Weights of a small mixture-of-experts language model, trained from scratch on English Wikipedia: width 320, vocabulary 2048.
Below are experts of layer 2 (counted from 0) of a mixture-of-experts language model. Rows are named router (the router's row for the expert) and show model dimensions 64-127. Each number is 128 + 32 x the weight over its row's rms, rounded and kept within 0 to 255.
Before each expert's rows: "comes before" lists some tokens at least twice as common just after its tokens as in all text. This comes from a sample of Wikipedia text that the model never trained on. Tokens count by the router's weight.

# expert 98
comes before: "-", ",", "0", ")", "–", "=="
router [ 92  91 152 111 157 167  97 148 145 128  74 122 188  78 156 122 167  82 104 145 120 135 145 125  94 158  98 128  75 142 107 181 142 161 186 134  85 131 122  89 125  99 128 127 104 159 150 148 179 182 180 149 156 165  94 110 132 105 101 176 125 172 146  68]

# expert 38
comes before: " ", "\n", " —", " +", " −", " S"
router [100  77 137 122 164 166 105 131 111 106  66 144 176  85 153 131 163 105 137 154  84 108 150 124  79 183 117  97  88 103 135 153 147 119 154 140  68 151 122 101 119 100 121 135 120 166 164 152 153 185 197 153 152 179 117 102 155 132  93 150 140 187 128  83]

# expert 112
comes before: "8", "7", "0", "9", "6", "5"
router [ 99  85 149 114 152 168  96 153 128 141  84 129 183  83 165 129 169  69 127 138 125 139 143 121  93 163  94 117  87 105 107 170 117 156 179 123  84 119 121  90 126  96 137 120 111 139 158 156 191 181 167 143 149 157 106 106 136 127 100 168 137 170 161  78]

# expert 86
comes before: " ", "\n", ":", " —", " P", " N"
router [145 115 158 100 185 180  72 141 114 122  81 143 182  58 142 102 187  97 163 138 125 111 138 121  33 121 119  98  84 124 150 165 175 157 152 130  76 145  99 116 131  99 144 144 137 182 157 170 160 177 166 134 135 140 127  92 190 141  85 143 121 191 141 103]

# expert 84
comes before: " ", "N", " /", "W", " States", " York"
router [ 73 132 130 134 145 180  96 140 120 159  61 150 176  79 123  92 143  65 128 114 121 159 131 143 105  98 100  91  74 116 138 151 130 161 150 111  74 141 133  85 143 132 132 116  74 140 160 159 170 184 158 175 164 138 111 141 181  85 107 188 106 182 133 107]

# expert 88
comes before: "0", "9", " |", "8", "5", "3"
router [ 80 107 125 172 138 167 112 142 141 119  81 143 168  68 143 138 159  82  98 127 144 146 121 112 122 144 104 157 113 113 110 192 131 156 185 143  85 141  92  99 127 134 123 139 130 149 165 158 167 188 138 171 124 162  80 112 128 102 111 160 105 184 124  96]

# expert 67
comes before: " the", " and", " ", " a", " which", " M"
router [106 111 123 106 137 191  84 176 125 108  97 148 200 111  88 141 203 111 116 145 134 157 107 115 101 139 113 151  93 149 119 161  79 146 162 142 127 154 136 114 139 113 148  92 130 109 160 138 178 141 155 178 144 147  91  83 135 142 101 168 126 225 121  89]

# expert 118
comes before: " to", " by", " in", " the", " a", " on"
router [143  88 154 102 169 145 171 114 104 148 112 143 158  69 122 117 180  68 142 155 140 113  99  94  39 137 124 119 104 139  97 139 107 129 209 130 100 123 131  95 150 151 181 133 109 145 125 109 165 182 151 149 204 164 132  65 103 127 112 146  95 136 129  69]

# expert 40
comes before: "0", "1", " |", "2", ".", "8"
router [115 129 139 128 143 155  96 154 153 148 114 167 192  96 159  94 196  83  74 137 106 110  87 110  79  93 115 148  87 112 107 182 114 163 152 105 100  89 106 104 137 131 169 137 131 131 158 133 161 179 147 145 146 159 124 124 166  83  97 193 135 208 111  82]

# expert 26
comes before: " the", " of", ":", ",", " (", " in"
router [138  94 161 153 150 227  76 146 148 182 116 146 207  14 140 119 167  76 112 143 120 155 136 156  80 156 108 121  80 134  73 166 132 152 182 107  52 132  92 109 111 130 126  72 123 153 140 173 161 156 182 122 129 174 149  98 112 100  82 139 112 204 148  59]

# expert 49
comes before: "1", "2", " |", "3", "4", "=="
router [ 89 100 163 123 154 161  84 142 137 128  85 152 172  77 152 131 168  86 119 134 118 137 120 103  91 164  93 129  80 127 119 178 135 159 173 135  84 128 110 101 108 116 136 124  99 143 152 157 175 179 176 144 154 173  97 100 115 114  80 184 126 158 150  67]

# expert 52
comes before: "\n", " The", " He", " In", " It", " This"
router [ 78  89 139 112 154 159 175 142 134  90 126 111 178  63 106 157 123  89  93 112  96 121 139  92 104 156 134 124 102 152 121 143 165 118 160 165  77 142  98 115 117  66 172 100  88 120 153 150 181 126 152 163 129 158 125 135 152 127 125 154 136 170 144 115]

# expert 24
comes before: "\n", " |", " The", "illion", " (", " is"
router [136 122 159 117 152 198 142 139 132 126 120 104 167 124 144 117 151 114 120  84 153 133 156  80 105 127  78 121  97 129 122 185 154 147 192 138  89 107  95 126 102  79 155 114 104 139 191 144 203 144 140 131 132 173  96  91 123 145 104 182 128 201 145 107]

# expert 5
comes before: "-", "|", "\n", "==", "The", "==="
router [107 120 158 118 149 148 101 151 137 138  63 112 170 107 121  87 149 114  86 116  98 155 141 117 106 204  80 139 107 115 130 138  99 191 232 108 109 128 137  92 147 143 119 131 102 137 154 125 154 127 179 153 138 134 119 102 142 138 108 151 124 150 129 105]

# expert 63
comes before: "\n", "==", "The", "-", "===", " The"
router [ 66  81 123 118 188 123 143 125 108 132  85 115 166 116 137  79 177 118 103 109 147 128 174 117 110 152 107 150 117 143  99 141 122 154 194 103  83 131 141 115 103 102 141 157 112 127 144 122 172 171 148 163 166 120 123  82 145 135  88 148 121 189 152 116]

# expert 2
comes before: " the", " a", " he", " was", " an", " been"
router [114 124 124 133 124 174 179 111  93 117 116 176 186 102 119 102 172 110 114 143 144 115 137  95 110  97  59 112  85 165 114 121 127 154 147 140 117 164 113  97  85 134 136 160 124 112 130 159 208 143 126 168 188 145 115  87 132 106  71 151 121 187 105  56]

# expert 10
comes before: "0", "9", "1", "2", "8", "6"
router [103 125 122 107 121 172  95 145 132 142 102 153 170  70 138 115 207  79 115 163 124 121 129 118 104 153 110 151  97 110 102 163 160 174 164 119 105 131 103  82 140 121 138 150 139 134 190 158 180 211 115 135 158 108  96 125 143  84 124 178 143 178 123  87]

# expert 34
comes before: " the", " and", " ", " The", " which", " he"
router [ 95  96 129 119 146 208 126 131 152 116 107 121 158  94  98 108 187 114 115 127 155 156 148 119  98 153 145 155  87 105 127 138  98 104 171 131  90 114 114 127 131 122 136  99 119 162 140 151 165 155 158 158 135 154 117  91 126  91  79 166 169 203 135  97]

# expert 115
comes before: " the", " a", " his", " an", " their", " be"
router [140 112 145 156 178 179 139 176 112 143 129 141 196  84 111 141 182  73 167 113 115 166 123 117  86 112 134 115 125 126 136 140  96 144 190  92  79  87  81  94 126 109 108  93 111 122 129 186 165 165 162 144 133 184 132 108 106 121  81 148 123 163 166  86]

# expert 57
comes before: "0", " |", "8", "7", "9", "5"
router [ 95 136 182 116 147 162 123 145 124 175  85 150 163  91 127 117 138  97  88 124 116 133 136  91 103 174  73 122  78 129 119 138 101 144 150 152 114 134 150 106 133 109 101 127  73 171 145 144 166 161 138 126 150 167  90 126 151 128  92 188 160 164 160 110]

# expert 93
comes before: " |", " ", "8", "0", "7", "9"
router [ 83 114 148 101 146 179 123 145 130 108  87 152 177  89 163 121 167  82 113 158 126 148 141 111 100 166  93 120  82 102 110 166 137 158 177 133  94 124 119  84 138 119 135 109 117 131 147 169 183 177 173 151 147 178 107 106 157 112  83 175 139 170 147  79]

# expert 117
comes before: " ", "\n", " \"", " S", " M", " D"
router [ 54  95 142 107 143 167 139 123 141 117  59 148 181  93 116  85 174  95 125 175 106 125 144 103  87 145  94 107  84 123 140 174 103 109 170 112  85 113 146 101 120 113 112 153 106 115 137 145 166 177 193 148 191 131 115 115 148 136 107 177 104 186 131  87]

# expert 94
comes before: " the", " a", " be", "ly", " his", " f"
router [111  78 105 163 131 205  68 133 134 177 105 159 181 128 113 129 163 130 148 143  96 106 130 151  80 114 108 141 112 106  87 193 135 172 171 139 106 138 116 105 147 127 131 118 141 141 156 137 183 153 203 103 142 144  85 109 118  98  78 150 175 128 145  71]

# expert 82
comes before: "1", "2", "3", "4", "5", "6"
router [ 94 101 162 122 154 174  97 144 122 136  80 159 176  81 160 134 179  73 104 138 128 136 134 118  95 165  99 129  74 121 124 170 123 155 178 138  87 118 138 103 116 117 129 118 103 150 147 150 186 175 174 147 169 183 106  97 131 110  96 182 139 169 142  79]

# expert 92
comes before: "0", "9", "8", "7", "5", "6"
router [ 82 103 161 138 147 178  88 142 106 137  85 151 179  85 146 115 165  75 128 152 116 132 146 131  84 178  89 122  78 128 131 179 110 176 174 137  85 137 112  87 134 113 131 125 109 149 164 153 181 174 167 133 163 172  96 118 127 101  87 174 137 171 156  77]

# expert 65
comes before: "0", "9", ".", "5", "8", "6"
router [ 87 117 185 128 156 177 102 138 137 133  80 141 170  82 153 128 170  81 104 144 124 136 137 112  84 174 108 136  80 120 109 176 124 170 172 128  85 126 127  91 134  98 133 112 114 144 156 143 183 170 170 135 144 150  84 104 131 117  96 175 138 182 139  73]

# expert 66
comes before: " of", ",", " in", ".", " and", " for"
router [118 125 163 120 156 181 148 113 109 154  96 159 175  89 125 116 194  44 133  93  66 125 114 122  35 162 100 129  78 141  91 134 136 152 191 150  47 140 108  94  78 123 120 120 137 147 142 146 141 172 130 156 149 148 137 151 118 136  97 138 112 160 164  59]

# expert 35
comes before: " |", "0", "7", "5", "8", "6"
router [ 74  81 140  79 137 170 165 182 107 124  99 191 182  81 135 112 150  74 173 145 118 183 141 143 124 161 104 142  89 161 128 206 116 163 144 134 115 124 114 107 105 138 128 121 111 130 177 206 167 170 162 132 139 139  92 122 120 123  81 178 121 188 117  96]

# expert 72
comes before: " of", ",", ".", " and", " in", ":"
router [128 135 191 143 139 178 156 161 130 111 106 151 181  54 125 137 145  96 108 112 125  95 124 103  43 179  99 127 116  99  99 179 147 133 185 118 109 137  81  68 114 116 118 132 112 108 150 135 162 171 134 123 129 142 133 138 104 115  90 160  93 187 151 119]

# expert 31
comes before: "ed", " in", " to", "==", "ing", " as"
router [ 95 102 137 168 125 188 127 172 148 137 117 159 166 100 163  81 169  87 142 148 124 122 118 138  42 129 120 171 131 111 119 157 134 172 174 159 106  94 105  68  81 143 134 145 124 106 161 125 173 163 152 108 186 149 103  69 134 107 129 188 106 163 147  55]

# expert 33
comes before: "|", "\n", "-", "S", "A", "P"
router [111  99 143 133 163 143 169 136 146 117  86 160 174 105 140 107 172 130 142 104 138 145 171 113  94 180  86 139  78 124 122 149 120 180 170 134  81 106 145  90 132  90 140 126 104 140 153 113 197 211 174 167 125 121 155 135 145 139 155 157 131 193 148  92]

# expert 106
comes before: " of", ".", ",", ":", " (", " in"
router [120 160 127 154 138 163 160 165  98  94  97 100 163  62 157 118 203  80 137 133  84 142 155 164  87 162  97 101  92 112 112 167 119 110 178  96  92 104 118 109 159 143 149  89 149 137 142 104 162 179 156 160 111 136  68 109 157 117 126 168 128 168 146  87]

# expert 51
comes before: " |", "\n", ",", " (", ")", " and"
router [ 81 141 160 170 121 195 107 133 117 140 108 128 179 125 174 121 185  96  94 146 102 125 108 118  95 159  92 114  63 104  85 159 134 201 134 141  96 140 118 127  79 130 135 127 104 137 188 185 165 131 172 152 209 142 116  84  89  92 109 178 100 167 131  73]

# expert 123
comes before: "1", "2", "3", "4", " |", "5"
router [104 122 171 159 172 150 113 126 134 111 102 171 151  95 106 154 144  60  94 157 141 143 109 139 123 118 106 131  72 104 130 114 171 128 184 110 111 142 105 137 109 106 142 156 117 148 139 130 187 169 156 138 129 156  87 105  96 126  81 174 109 133 154  95]

# expert 77
comes before: "|", "-", "\n", "==", "|---|---|---|---", "The"
router [142 126 115 115 144 138 141 128 147 139  63 125 170 118 173  92 173  90 107 123 160 137 154 137 122 153 104 179  73 138 125 169 123 178 168 131  74 113  88 104 128 109 158 142 115 125 147 143 162 188 177 149 145 138  75 109 166  99 129 138 104 187 147  70]

# expert 76
comes before: " |", "\n", " the", " a", " (", ":"
router [122 103 136 103 161 187 126 189 109 126 112 135 206  90 134 155 175  91 143 113 115 108 128 127 115 154 107 119 121 150 116 184 109 176 143 102  90 124 117  88 131  81 179 161 145 150 171 201 172 170 119 154 137 146 120 142 140 125 120 161 130 191 169 132]

# expert 48
comes before: "2", "0", "1", ",", "6", "9"
router [ 76 103 159  92 152 187 101 137 124 107  88 166 170  67 151 133 171  95 107 183 144 143 106 118  88 169 102 134  94 117 119 167 128 146 183 107  91 130 142 104 150 100 131  96 113 128 157 146 180 175 169 137 154 112 100 105 142  90  90 168  87 157 167  74]

# expert 60
comes before: " ", "1", "2", " B", " The", " D"
router [ 82 114 158 137 110 187 106 125 148 132  65 167 171  81 143 123 192  75 131 166  74 144 147  87  97 131 109 126  60 131 121 136 100 170 183 109  61 124  98  83 161 157 152  96 103 117 114 134 161 163 191 156 154 141 103 117 143  89  77 211 135 150 137 104]

# expert 22
comes before: " of", ",", "ely", " and", " in", ":"
router [108 156 143 145 146 220 154 126 123 138 103 177 167 100 123 137 146 118 142 112 106 126  95 138 108 173 112 101 127 126 111 207 124 163 183 127 119 129 108 134 101 116 118 100 119 173 155 111 145 143 198 117 163 136 100 149 112 118  86 167  98 157 119  86]

# expert 80
comes before: " |", ".", ")", "–", ",", "0"
router [ 92  97 134 109 153 152 115 158  89 124  51 157 158  93 155 129 171  73  71 149 117 130 113 119 118 158  82 151  86 145  99 181 127 197 146 132 108 124  93 113  96  98 122 110 110 162 142 142 192 161 135 121 151 186 136  77 132 137 133 192 129 211 145  75]

# expert 111
comes before: "1", "2", "A", "C", "S", "P"
router [127  80 151 140 185 153 177 116 153 105  83 129 173  92 143 129 162 104 137 166  55 161 129 118 110 154 121 102  87 124 103 152  90 186 165 112  95 153 115 131 120 158 118  87 131 109 118 113 194 187 170 129 149 140 104  99 130 113 113 180 138 159 142  53]

# expert 87
comes before: "0", "9", "8", " |", "5", "6"
router [ 80  94 137 149 126 178 117 150 130 106  62 147 155  78 137 150 145  68  95 131 165 150 144 136 121 187 136 132 113 112 114 126 123 169 169 153  87 134  92  62 141 127 104 158  90 158 162 182 148 191 134 163 147 167  85 106 154  85 125 167 138 173 137  84]

# expert 55
comes before: " by", " to", " in", " the", " as", " with"
router [108 100 156 137 137 160 140 102 128 111 116 127 170  45 126 126 174  90 146 136 114 132  71 103  92 167 137 160  98 125  98 125  93 140 176 114 118 105 134 114 155  98 148 114 125 157 160 115 170 176 138 183 135 151  80  90 117 124  90 161 120 126 148  95]

# expert 53
comes before: "s", "1", "2", "A", "S", "C"
router [ 94  98 153 103 121 178 138 148 150 135 125 167 191 150 181 128 185 127 101 133 149 174 167 116 113 139  96 142  53  95 117 146 128 194 160 114 137 136 129  87 117 119 127 108  99 121 135 150 191 144 139 148 144 122  65 126 127 126 114 167 114 195 148  78]

# expert 41
comes before: "s", ",", "ing", " of", "ed", "er"
router [ 82 104 152 152 159 157 144 137  95 130  97 124 193 104 155  97 187  95 170 101 115 185 133 121  66 107  90 173  73 149 146 121 104 173 139 121 124 129 100  92 139  46 129 124 144 175 191 124 170 146 126 122 160 152 122 127 144 138 139 197 111 137 158  85]

# expert 127
comes before: " ", " \"", " D", " M", " N", " L"
router [ 76 134 119  98 170 179 109 138  95 128  72 143 170 101 162 113 161  91  99 166 124 164  90 119  58 166  92 154  94 111 152 174 151 149 165 129  68 148 120 122 110 107 100 117  83 158 163 114 181 169 173 166 150 162 125  71 157 151  98 164 116 169 170  83]

# expert 46
comes before: "1", "2", "born", "S", "C", "A"
router [125  83 154 139 127 166 105 154 162 136  90 184 166 110 137 137 176 101  97 167 143 118 147 121 104 143 128 150  89 106 114 168 115 133 185 132 132 127 134 118 112 120 172 112 137 114 150 135 169 180 200 175 171 168 121 134 116 153  98 192 147 213 138  97]

# expert 101
comes before: " ", "\n", " \"", " D", " —", " S"
router [ 99 123 138  84 165 160 118 125 103 129  88 150 179  66 131 110 136 109 101 162 126 157 114  95  53 128 117 168  97 123 135 202 133 138 157 136  97 165 116 142  97 114 135 147  92 188 133 144 176 200 170 129 153 121 113 104 150 163 121 146 133 164 148  80]

# expert 116
comes before: " |", "8", "7", "9", "6", "5"
router [ 77 125 147 105 143 157 119 152 110 136  83 163 168  94 143 126 135  87 125 142 130 161 134 116 120 175  90 126  75 136 110 140 127 173 168 161 126 122 147  95 118 124 111 144 101 160 138 149 171 151 128 137 179 172 111 119 125 121 124 200 148 180 159  97]

# expert 42
comes before: "1", "2", "3", "4", " |", "5"
router [110  74 146 156 160 155 100 137 111 113 106 130 158  96 137 122 161  86  97 133 148 144 121 130 101 113 106 144  63 113 132 157 145 128 167 125  91 113 142 115 120 100 138 129 125 162 131 126 198 182 145 118 132 179  88  60 106 106  87 168 126 157 158  95]

# expert 37
comes before: "|", "\n", "-", " ", "|---|---|---|---", "|---"
router [148 124 111 135 151 150 127 136 121 147  80 133 196  93 163  95 189  97  84 135 156 147 174 154  78 157 118 147 121 161  95 156 139 165 211 131  81 140  92  60 145 101 143 135 130 116 122 159 164 188 174 123 124 108 130  92 141 136 115 137 129 165 146 102]

# expert 54
comes before: " ", "N", ":", " Total", "W", " /"
router [ 94  67 131 130 155 186  62 150 183 145 112 165 185  71 144 114 198  51 136 134 120 128 128 114  81 144 118 109 112 124 131 222 127 164 180 109  78 133 120 111  89 122 146 138  99 109 148 145 187 187 153 124 144 168 131 102 130  92 112 141 103 166 132  89]

# expert 95
comes before: "s", " of", ",", ".", " in", " and"
router [150 105 135 106 159 186 128 119 118 151 105 101 197  77 176 119 186  87 130 165 135 160 148 104  82  98  90 195 107 119 151 165  97 141 189 136 125  96  98  69 102 131 109 124 120 134 167 128 142 198 127  94 159 169 139  89 145 118 101 176 143 224 157  80]

# expert 3
comes before: ",", " of", ".", "tern", " and", ":"
router [ 92 128 147 141 162 167  86 164 182 130  82 120 184  97 135 116 206  99 174 133 144 133 153  86 103 142 113  96  80 116 107 196 131 152 189 130  85 152 123  98 126 139 111 173 130 145 138 143 179 131 204 152 165 155 109  92 109 108 126 148 111 135 113  64]

# expert 39
comes before: " ", " the", " a", " his", " an", " well"
router [115  86 132 105 193 193 153  97 122 124 102 171 185 106 143  95 180  83 127 129 138 166 129 109 112 129  76  80  88 113 152 140 130 168 193  89 119 124 140 120 122 144 157 133  79 119 156 183 192 179 162 124 172 124  81 127 136 170  91 163 133 147 127  80]

# expert 11
comes before: "1", "2", " |", "3", "0", "4"
router [ 84 121 168 149 166 152 137 125 118 120  67 165 155 103 129 117 146  51 137 143 119 137 111 132 105 125 125  93  71 103 109 140 142 140 190 117  76 146 138 107 141 134 136 142 107 134 152 156 178 187 160 137 150 170  98  91 137 111  78 171 133 161 139 104]